From a checkpoint of a small mixture-of-experts model trained on Wikipedia.
Size: width 256, vocabulary 2048, 15.2M parameters.
Experts: 6 experts in each of 10 layers, 384 tanh GELU neurons an expert, 1 pick a token.
Training: a variant of Muon for the experts, 10398 steps.
Below are experts of layer 2 (counted from 0) of a mixture-of-experts language model. Rows are named router (the router's row for the expert), up (a neuron's input weights, with its number), down (a neuron's output weights, with its number) and show model dimensions 0-255. Each number is 128 + 32 x the weight over its row's rms, rounded and kept within 0 to 255. Numbers have three digits each.
Before each expert's rows: "gets" lists some tokens that make up at least twice as much of what it gets as of all text; "mostly gets" lists some tokens that are sent to it at least half of the time. This comes from a sample of Wikipedia text that the model never trained on. Tokens count by the router's weight.

# expert 3
gets: "y", " the", "or", "te", "et", "at"
mostly gets: " met", " Te", " own", "out", " Win", " game"
router:184155155114150166088125164166132078153091130149157054110150166150168105090138149125151074125146099158122123096071154072149133167145151158078122087146148115102113139086136154079089152129211043089088108138158149115154146138141111158131057162125164212095168080141106089117159105161120127150105116154105115156140117143136099140131147101204094173113085130092133073134145118159078110147146135099109090138140100159150118185085203142119154096123158147147166169098170136063169118121154125111134130176096108107148139137128141114166132127166140123087087113112170123102169083150156096162108189107177092059102103144185109096163122093131182125121100128177152127111137137094180161183089113079137180128147088118195068166093091123081142133064110102138121157104145157129165169145068144
up1:118083072137077141135166131166160126155161151144120135098081149148135174140147112129132092064064095094120170146150118087114111179153118218119111085152133172133182171142163170162144065103156099110144100136126142103159146108120106066113133137197166164141154140078117207135122094155136168066163105144152120103102132193142179144154150145167095089068120157129057090175110111141117116103125177132139120100194106152117152107088111140088126178090155123118148149108098155116163103190092074152079099204029180133118149173108178077156117122100100118143105117155155170131103121111122105182107138141141122125191129107144124120132207085111140104123130123122118129129150115086060091112143125155170145138104131130136118143084149184116086080118117151066097082172062129135129117125086161
down1:144101153165086099157107143109101101125129122087109144152170116111181144173139148142189133105150136131120152136104165119135129150053132148141127168128162066109128139157146160124100087155158120135110185157060140136145112164150073155147137136113108082143145150160132105150084158107078116126123193115128137128147132156146090119109096173150138107167139135172092179114146106157139095111133132119159088110113162110012134165157203166192115117150078142135088181092114085117099120103132207162066205174157095094127185094172131142107090196107201196150126120126120086143168126102130123125141103161104113164133149156158132096135060168143158129142168158180127123164082155132135137113094121142108145127176184172153107115148106071114079201092067081111162079190117142166149153104075104

# expert 2
gets: "e", "es", " of", "ation", "se", "ity"
mostly gets: "e", "ity", "ation", "ations", " States", "ities"
router:131117138162157149123134161121121102153170131180079164084165143210145177148152124186063152107120129116130105138168112130177121126134122147103095142111130178156073162121142089126165129050161187096120071118106127119157085074149159162120103175139142116165155169208067147110088141125141112118087188146204097121145161163125124103135133104112091138075199137093088123105112112161124126182147151102125107094101087178108127157133136217150155079120134168107098127072115088114086180112126129162076100081159169140141100118129138103155117127178188145160150094107070138128144129129133086165141121183112104145167123095121073191059116126098132148148103121147118177120129108106089131119119145114100095099099072099079137121136173149132144064173081126110172057100184064171122109167132134
up1:182142115120170110159152126129179153143137059133098142114148140118163089110175152155126179074181119115138139138104148106190175169133165147153138090143132150169159132128150161179069122088135107141145124146106136171111180134098068121178093113126189093076139132167082123149084153178102145104104139144093078130096202108107148163178080086087135119144113088116113120147142109149118145187186109127142133148077135174149191140105145187118152098123162133133055187157122189162109170054175169102166094122154136149163148135061148120135115120091113102149154097128105105125091177140173120127154132162098124120151108124109110157091144167076128173144119148101119156084166107128170123081044178155110081124138125208121150153089160120192150099146098112112169101105216185116104166124143150
down1:071177132107087175063136145196102110095141093140129132069135110138070200116108130054127061112127156095181144105142037129066111039138133138115125131196166136133111075154140160147160149147098129104138161154130132102153062130114100111137136151141122149135110106092133149113103130135164177145096075094122124176104138161070145151146127155115103134129123134120134109163087191097180162087110112126164059154146122072117116175164147080069138166170129099106202117088141093170115057174138083134130077175149151095170160175101126152140122088103120130116133162127119108126140070145132151199132112162089103157190099133133109145077129113168115128151138166142141137100116141141145174151114155100093144116172137138126149140194147155096178112057192099119094122192099166105150158130108135

# expert 4
gets: ".", "t", "ri", "ic", "i", "ne"
mostly gets: ".", ").", " Ka", " ca", " Bri", " John"
router:130156161086119167181155149108115109093143120097213128116170131148087145139100162140176075060146091080154145117134127172141129085120174146129133065133144084126111178105115096151107151121135133114134146134089124131135138125152135104113150080082112102178087155103070125145069137122108178162111089122121126168027103119124193119075114088171142111128110164159074114131152147106160075137160068138201141149116162099113092125113112162140081067109152102191077171107125089169053101142117153030137141077128127127117181176180105158130098082066072092087085143132121141129159149109119134081152145133106135126106114117142137120094141107135128119119119143127087096174098076137109190125104185095196135149109145119088098082149165158095105170118119112096113151176095085124139063165154082
up1:085131101133138147174176127148117158144106157150170181168128101174131099080176069154177176108107121104106091142138118180153135154104051119114107090140107175136167134113162078122093078097164103066142109130193159110122203121154210132110150145076160105128122135074139172165133084151152160132120116181109123127139083149151105110099110108147146178128176176155094127072123069079164131159108123165154146135115137180089104166105131146141118121106084170126159133134147142075160094153169192122157155179144120141130135103155095157066102132165105113088110152122175112139117081109080122112130144112189147156146127136222142114167121131128071132099099245100151109109072105140056114206168073112136098141131125112103089137151154152141180141088143110138085138154158174133107138123148105
down1:159123124163155133089092123145117120147089132146142153102103134079101113147094153094088147096084142115136070121168128109107131152091174171096084112107113131083119164126098151223108119171099163105149150109167145102141122084144113084144111135196165144107171147188163090163152138100165103106109174152104123152153115123120120135141085121115150085135120161133143139092089154166156119118153128114107174180174121129048149147162110191135123107179178107077172098124118149138110101094106142149127089088144099082158165110124163084131132115150169122113145114161175109146111171101135112086216117101085185116122103118149216126040153190102071146129107078122096082177124156134118152144087146135092222172089071132201190162105153115130110108143121100124136139045102079116158134160184150